Below are experts of layer 8 (counted from 0) of a mixture-of-experts language model. Rows are named router (the router's row for the expert), gate (a neuron's input weights, with its number), up (a neuron's input weights, with its number) and show model dimensions 0-31. Each number is 128 + 32 x the weight over its row's rms, rounded and kept within 0 to 255. Numbers have three digits each.
Before each expert's rows: "comes after" lists some tokens at least twice as common just before its tokens as in all text. This comes from a sample of Wikipedia text that the model never trained on. Tokens count by the router's weight.

# expert 9
comes after: "0", "9", "1", ".", "8", "2"
router:148073145093125112155146148139178097070119119126141173137171143177097136186131117112168119102155
gate0:127119074126120140129145132203159157133156130104071141123124102129139099100104177166095132090111
up0:153147126120130084104079161098165097107096104097165120137089125125175163104158132108148145107109
gate1:118133066067142079097136142109164127124098153137198162175111176184119131091141100135130078128146
up1:109164117145127109121172140050162157166107169143142156120160120186128147141146091115132146143116
gate2:104173128098139097153112148122155117124138069136159156124144131154127067152069109148149111161173
up2:124129144106085091088125103183129169116095095106081171159121099137131134147093098135103205139095
gate3:165129137140060169087156120162096136104139111172154179063103124164149132111124121131103137121129
up3:149111150125072126174157118169109121158090074167105182116174146111127158134134154123139108179171
gate4:092050057142111100134067139143143113119079120158133154166106109107081116067085112186136142131096
up4:118168155137119149106213144181113162090081117134056147118094123162112138103137136160048140105104
gate5:081150131102144071102136145147089120119102146081113107110088144161132154111155139118148117163139
up5:180163140126194066104125149107084118159123116133133116060102185085111130115117144211109146084109
gate6:145113104081055121145124146082110120155109050168132187097135153113105152156133075117121105163149
up6:043064122178112179141111107137141117168100158111085121103141118158128097128107127145139134114148
gate7:083131109142093125146115113130222140148121149146127140149135177160128133094128162200128092132115
up7:099137138120160108088092125090139125110095123126160108132127117172139134146091130067140149166112
gate8:081104118113138124094133140162150148159141103109134075182145108113115125081141107134144166124149
up8:129202103105186109081124163091082111158168125154078093157118102132184096105087150126133141090143
gate9:110145155165114117075103109132147069124099091125041139115138173140146163108116156136097132127104
up9:083147123090118128141089154104120121108105100165109133146086084144142181167142100087126141116086
gate10:108138161101155093116104175201114108081140156126078158139156168076119089123138139122158125101127
up10:154105109149135098087129102193113090126198144129116115131160153093134059105146103113147106167151
gate11:104178108115140122143137159136115133103128092109084152103148139106133127115114165184101147193118
up11:122137128144120080119098162102113078110137128086182144105096125094169148142097088118132124079107
gate12:124142212140185119130115169124128130078145115169084088132168156123157117116157096144144120092142
up12:067069106122136098098137144125109144137066131104148171124143128148129091113206132160133131115110
gate13:110110114104090146127152137097135133099156204045135132150090084135135134126136142141152155181118
up13:136123224077054149163130169164105085133102123144152141080124116123111093141076124119129069179131
gate14:165068176092120087123142126150107082150148087136205133113129140127119157121147182087092103173105
up14:149176150082091124108175129117145137160101092132126116118110151093085143088144111139133182095101
gate15:126113142075154145180114142129106133125084129136088116085024176131145109119152158195100148178147
up15:117126071089105081130105104083135075116098135161157110107126163095185104137115109158114100120094
gate16:083140094136180133093125147108158141133096110110098163138176074164098133154121058087124123106125
up16:104022217190153113155165132148125130050110140161164137101167126135097130132157106147137123123120
gate17:124087113164100113177104122140161175163150145163138187165121173116124057071113106055155088124125
up17:131120089100117127147078069116124206173091150114160133108117133182100154166136122128162111156142
gate18:104189154140208158119160130171127166164218124105098123177096136135115110110086110183077144165130
up18:139141121121160122136084109089131162130132089170107168123142172075056108170135105119180104125125
gate19:143109097196114160101153146138104106128173085160201159172144133078041149097221094112188091166107
up19:123166088112185066167122128094094110132142154104089107108108173149099114065155109131105185094126
gate20:124163167110117057152113140220111124074056126082150083129117142125169109120125154189137126137132
up20:133122147089155151136068140113117169203161069104114092185058134144119096091155193101118115184155
gate21:078119148085134189129140121093103089115092139072192138102113125125150129124117121117105148089208
up21:156109169083100181132128093071103158139123104132155133137066189186070105173115131109190145128129
gate22:151136114132097157086107096104121128073113110106072127149083134115151176116097113161082123153136
up22:155176092168090159091057111154101142122133099102118104089120159167142069093145176114093195162077
gate23:096086141129114145066087146088132131139102167139118051144136083079221150164102110109069106129171
up23:140209136140209109098110162116102114122086155135135101103125103120094145152139126066137122094170
gate24:134135083103139119136187096060153144147104097147085111174068129148137077170113133178162123135109
up24:152085126123063179142127115146136095127081148081134121094136159107143203181171143118126102071113
gate25:119136191141150076135132129148074118105156141133092120164074116101065148173149132153159122159177
up25:147151145128129169086150178130120136105136114124061172117118117111172109114123117156089160152078
gate26:089146094122153124122110175098122093149084124133152077118165192089127130096177130155140123110087
up26:093121122120140167140096137090188123181089177167144133126162146120089166104150117075129128131152
gate27:203151116089215118144175190121184176123156102158095177168137098056108125125092091188132143116145
up27:114051161160124095093081118160084138115091174151167094130093129139139147123114128138149112128155
gate28:130143124099155081103106111194147232133125095146131124129191087095055123151124161130112090120116
up28:159183141104146099095183149169119136122199115116099112139107086068137138100132121140141148071087
gate29:122146174126073110092098094152145122094108123160115138062132106184165114120134129077144153157163
up29:128098143103098176065113143106056148115174160123124169127118132199075138063165171143092195146131
gate30:091152088125162133126126140140129117118053188086153182155099095141131144149107133141094123108155
up30:118164138157145109082079126111106114145146103064191129155134127127172128079129107180082164153155
gate31:185090110161148096129114181184137180118105107124161174134123145194125234150129107128145127139076
up31:057117151129160121165138124099081100140128100147122068108092118085206107112130118087176154174056
gate32:095142105106083106172144125031113108129118078107165127152162136115154157105178166122118124111145
up32:086122091084147111150138191082152144131102124140109099177108149165076158095140125094149135076095
gate33:063136114177170190122099114161129134119151102145151145192174135126129166143112119172093119178111
up33:104082083105121134136117117089104130150111109120129068090101157138094112161093145131114121094120
gate34:132162191179116135146163101168060099126140129074089067110080136153079131142107130138156129105113
up34:081161098067143098181125135117093094132117156171120166147102126111136124087131169076124095188134
gate35:133110188133136110161122128115186136153119148135085125132092148130168078123138139150162074123092
up35:115167158165170112144178173133145107108117137117107108204130101123112134157133151152160116144149
gate36:123124133082107180127101091103130095097200091089142140170100155123162140109081059102136072131167
up36:130139142138137116163145159089105095134128134140137058086124154059109180128121088092111140119102
gate37:179127078110113141120144122140135186108087088090140169183135114154087128128125046100131101094118
up37:158140134124090119144030121149210093113206092144121158165103152109158132136168134089096129164116
gate38:132129124201103134109129110165149227141129149089168133154183103165161130104094116218081158083117
up38:123090158123143149216080143104095147145146050141090134084141105134073122141145160186170126119118
gate39:111058140094103146170143134169122164074159125173100129104147130081178114146171094114117113062101
up39:166121148128133136153163118157081129120122128114189126125136198123194175055136108101105138161130
gate40:127130170104160090099089124145167171084087134094148122138102135172176160093115211152057196108115
up40:177183085143162168175149113095111135138162128095114090107091124165089115091129161091129163148124
gate41:064131138149151110183099098122124158148097136144083075069099098072130166159126124168189156106085
up41:130076167144137115184116126131093136130195108150086101122135102115159133155148108148104091086142
gate42:136093114108084115106090137128079099099165142059108149106149146158163125125163110153137118209111
up42:116171134152140138092136122146112125144087112177149207130091112138100113067173133157058155115135
gate43:115167127106117091158159141096126118166132146119179167141151165173100135165148095085163122108134
up43:127132116132182136141143135107142156140089116095080113110105116075174124060160142181118155132131
gate44:123058118148103228122143141161108128117084149159099085090137110161122113167199117139079130133092
up44:088135101102079152143129143102050175118136069075070113086140152137120133141170132137105155159190
gate45:146163092122177108155063108166116129165151090115132091081092091152170035116109135177151187159087
up45:070151199142137091157170139108149132085059154159142110111088200085137078126106120069125119131121
gate46:073146165139152114183106091147149161104100144126158079160146081130162172125138081137184160147132
up46:190145153141110127146129123188154117060161137090175147121134164181129116131159119103125159143138
gate47:145062114164140089159138159110076126125137112135131137125170086116106175119094103132155092087099
up47:121052169159117121097105148152138083138093193152131119089056092132128129125105112147141136136114
gate48:073134173067183161144159163122161050139110058073079080123145066111161109109091096153120126134088
up48:200129066153133081111148104158195150138127138080160147207132133144128133136100169171120123116114
gate49:067076146139142104103127133142118140107070064106153119122173161095109163110158171103117139136086
up49:098139135168122162095143113117152158143166101183119149152088141160105075139166140186100148166107
gate50:147118167069153073109140119129145096106109130094144147105110096162127159099059142120137090112118
up50:090174158070129150165112152118122103206140153133111138076123080080100172177100054153098103223185
gate51:145080088083181158160142111112117132078167169154065129146087160109105128123186149121170134143097
up51:159083107160174052105169146108122062090159127108120124124150127145115098142124106117035126089084
gate52:136119097069096075128090187070141065053100083103151110142152123160098064110127154208069134157135
up52:075100084157102142132093103122120122100102133102075135073133142164159133122129175134124142186125
gate53:148087106103154148148142123171180095059154098095078145158122163133106135129116117137130142136123
up53:165150102207080114129118089038139124179151138101134151159079120181108223071178094113176112229110
gate54:128116107162072157150116132126104102088144113149115116133108188152144106160184128119088088180158
up54:128150110172078111086078109124187140111126180113144245090140107115131145134114129117178116134091
gate55:153093137151088159126136123085127155101158134114148117105143093117177139142111107128116123111155
up55:170113167144089121133125131156096117124137201169128130102103088159102111151089147149154140132174
gate56:157154123127140161112153126154132141126143138128166161165161111158156138123135142164092135161151
up56:159186146108126175072085115157147106085088145083129117193133162095147100138147096150136118118118
gate57:141097110126104153135146120157140108127168121123087155131149137103088143156155139189137130164139
up57:140079150108118163125101132091122159175132132129152148123108138172089179178161091143191080122101
gate58:103115128085068122147059149124097154108097149098064106138059089158118130123072130198104118169105
up58:141092146060109122160156113093087104163173116207101155099157127135100093130108092151160101093153
gate59:127151134071124156123127144095149144125105123142110115142135156113174099117098135115145164145130
up59:131101142114117127151106109141097086115170133121119107163127138123147108125080133066113159136160
gate60:127156121109160128131083105107127120111071107177126121135117143174131127125118132077142082153087
up60:194096119096096136129061093132123126118129126148137174081118164125152126056141185151106098146116
gate61:133136130118110123122153162146065079103087088105069124132106084118106129134145127106147083129126
up61:117124163131120114151169083234116118089143144135070154138148127113098114196110056173158104148119
gate62:137136153114081193128163122106122078073112075141079168093147128132145152118131129136094128129137
up62:140111076191135128174196109127160139108092089158120096194130138074123126140160140092093160190163
gate63:163093100182140155168144134153169116082156101096126163165130089128139141097103134057147146111107
up63:100149139131121180159131099095120123133144121179114157084149086125130199101072139130181087117104
gate64:089103126125138143071123106170189102097115119100156141168126088162118174176124160146095189064113
up64:144112076148137066154132114186084156160159078144118117155113173172163090148135208114115179100156
gate65:113145109057132157114115139071099141107106098146152178084133084152146226138183133081142094130134
up65:082151107137125109128149150127149122192099131083096100041109121119141120156100196143122150132121
gate66:115118125117096142079160132173161149139148092091105122098204132140141064112061183214096163103137
up66:125134089106060125120171159148056081137183098128078106089101102086116152168074119194165098177104
gate67:095120141102108143183173160165088165119200132114118149075098140143091164063084155115127134172122
up67:118117164146163140201125123159097166137123136086100156089095121114076131196049115154141148168133
gate68:123177175137147171102053096156110166130124069163156137194174116201106137094106142131083103115135
up68:109084142101102134136135096111211174119154111151174160160148097146168092132125145085135160108112
gate69:098097131124156124124144149116173076161106120160116119151108112107150153161134136114144142139106
up69:110099151119067115173135081145135133122136108151139126142049113161180116169069101139168122138220
gate70:115155097138103138162085121144129132119152054118150090099127147129194131099182136178138223145058
up70:115095109136114151072114145061114148204181160100179153076131144164093113123130146082152080096137
gate71:188159131120092157113125145135152140136124106104151148159179131128124104147138166154088171070107
up71:142155145136137100102074105109130114164151074174143135117095164163135168083141171104058159155154
gate72:171108136146116119141164117122034097123163145187060163093084147117138106150118167063133119167098
up72:156094109164079127097087144131164123166133078110131138101147112126157086120118134163066110144115
gate73:155143133130140186114126157118096134047115092137137189118121121182129113171143148145104094143129
up73:110109136181093161123150114126106102130188147163170128157134123181109189181090059120136123172112
gate74:169120098164055105107142061119103122136172088143118172179159121129119157117095092216017175098142
up74:172132120136147189129156083139128103136163146152093132118123101177183106178080139089103114109174
gate75:124121098163133131102143106129149139172083145134119105088108124146101106109146176066123180113162
up75:095233144121186130090116150153132122145134117151103122171111238066107140086125107157193110201112
gate76:132121114149126181184131134100102149152133111164108157037140178102122128108104139088087149161161
up76:146175071112119123119086123181111108091104092127172101191093066121141107149112112129112123135108
gate77:160099151110158150138115196171153139180160067197112143131074151093068202181131095107156131144099
up77:139154121198058083168154142083115139167104120150095137084107124113140095138159096136162119124124
gate78:039128192117127152054109146168121136182096141171131090147154087155147087119158140104088125177091
up78:131122120139100093101125152118119085121129153134125045088100142052137111151150104117157128154141
gate79:157108092152065085143124127169130133065159106185130147119115168122130091106137122112133118128161
up79:166140075168111113179080159144164101088169096133111137105133146135149108161114113123104107168193
gate80:152134090080140128187132095146109095114164121153139132136149114119125118140106134100159093127168
up80:103174135133159189172090185151151191114119132133087129177154159138106136170107122105149115080152
gate81:125130110115198101128097110063160155141147115112130122169123131152105084135071198120099065093141
up81:141166105160139142136080133146144157115099173101179135106155120102085039118113100160188123141178
gate82:103134152121117158150081157119147135130161102096152142122181142187134076207184123114130156075130
up82:121144142153116106150082126100163200137117218133092186111160149125122117128145108098129101096172
gate83:117139109210161154189193140120069125145189135151126132147040151163094089138121106124138108100143
up83:038129122100089134097146124146096115156158094134195099162116149162079172153174059130112091142087
gate84:106126088111168083060145117106154160134118115106157165133121126184145113112166155117138127128091
up84:164140104100142064147080140135110085121143047155183136100144130113100132074125153110060151169125
gate85:185150151128185124146099122203114142119117102110177088106187147127141116133108096124134118144172
up85:145131181173116125110132094186138102146100207123114085160102163123143094189150124108087120145212
gate86:162140131117114170116072126139161124164105157161149130089088131095177114098142131112038126188105
up86:100082157165090124119127118148120173140133156083096157165118148148079141122069192142091129136138
gate87:163093144065148127220162133128129110131147123111123135122151204176097185251135100174118104113166
up87:126131124106163078137098115103129162150102103170124127146157125130172189180162144129188139112187
gate88:045126123190127158111129074131138088121181121141165135125085106139132069170108107074156144133147
up88:131140169145121083133151134124078109135133143138117142151175145163105134100087122133106188062088
gate89:161156111117201092163109098098118097140129104151136142126162214099131102153140188098160162150092
up89:152127116111179113106130128044118119141170111109103130146174160063083175122076133081164144130175
gate90:122122138123132136097112130079075111102143149160125142080160101195144145133119158114156131137144
up90:188147161093140084131163106115088102137101108156111150140084079036130078083091050146087093167138
gate91:175103170148081159107156101172134149068147055091065135076127117153161130065145140181138149169138
up91:141141098171170097122094109108136106149128154124161094094080183160134164079154125124129179193116
gate92:118116121101149155104068136157157138091109086106202113159121126210106204095139137143102118110149
up92:144077120134080128118181129134192117081135135126101136104145127178116157145143178104149076136116
gate93:180130157178124161140138132154109115126107107107139103108157140153128157160140160113083144193172
up93:112098112078225089038130176092069116100121079115154111166086128139179104111091157138062169119079
gate94:163137155128153107164125169140143076099103136124100151114094121162102170156143149112139137085143
up94:133119117133127131105132131104177110108150113096111110161164154147167156083131113134156133071087
gate95:128153110090096120145137181167094086091179088135113135082122191143169078137116122121153126118110
up95:144111087148139134173128092110133120174178139113155087157115143157107102178102094213131143120106
gate96:125128086145144142167186106144140109165132109093133136081124137165139154087091161138158098216136
up96:184194168084172192108118165122117140112137145143111095165101180085096134125143084116152119129139
gate97:116098102170174099142192093129101174142062085092114138126157115148134095129089173150126104150103
up97:150113097131110126138086079129155177184112149149109143118069165081126158074158089049062114163116
gate98:143095162101038114136096201083185081100101145156137154103115112071143135123171126087123121090113
up98:102142115172175141089099142136083159130116104127166139107101134116190105098115151167105120127081
gate99:153090124130117198152112103091105077132144128152132165182109151184099068168087120151131127142105
up99:150174166074098176095155115096110109110094122053117123070093059120134176099175139172103150103161
gate100:069124143169132094169162123185097114179188141082106128123100132139085127119163160106166096208111
up100:159044132183125061064102157118132139162140121108113146123145121110148058143102153113174137173105
gate101:080098109122148154161135180132159107148119130073150100139085172153042153095136152100101142147102
up101:161105145080102102076144106158104140127132128110089113085125076185131069131145172142128152186138
gate102:131128126068103125152101143080129078154111148133083104109137096048138158076153081096158163105108
up102:147143168139128127099189074138100196138089111108153127057092151058145159101099125137102179110082
gate103:069112084099094155196127147140159146149103135129146178137192082142094172138106077150127171054085
up103:132203144167159098139115152104156134117131081140105193105141156100166080105187152106088119121089
gate104:110008153187132123134126122100194137126120096070085171137110206225140106149166154112107099171163
up104:166101197165103139166142151128144113117117124097097121122164112098088109148131156060195171125135
gate105:122116128077147142123096132109097134172080152089113114079173152149141119097134146078130155086137
up105:145126133128111103063120154093127134166135097116187096132116115188149119115182117160089168114084
gate106:119138126125139095157169125151135123108159090088178155103170133155109139113189150206138152189138
up106:117130116072119100133123144141127080115131134114144139132129070146174100102120178144133108103153
gate107:110118137140143175157181150185135068082142061096104153146145122129132119113099149117135173125171
up107:122095137191110149128132120154155129173081158119120170128094202120194151141107139171151112169094
gate108:130110075119182112165132125110146117134095161157156146150133113107130169090147092157144079145111
up108:110145110185183185132175110148123138047130180143103161105214111142107125231103119158138133141127
gate109:103128108115114056112082156128105106124156124055100077157140107148081117134152169174146148195141
up109:064174197074173140143118126176123164161126123191139136139128152119110101139128139125147107150114
gate110:172074167146053138140127117122103131127204124142165167081155142185132166087157087119118131123135
up110:087142119174116113122183131100166164186170136133128112135167128132123131127106136146154172139140
gate111:154158108130076184190088127162122140041162164138151180138186085106147117171134100087162125145160
up111:175166151164120173159092205096115113108154200137091105154126087139083093156090099150144096138110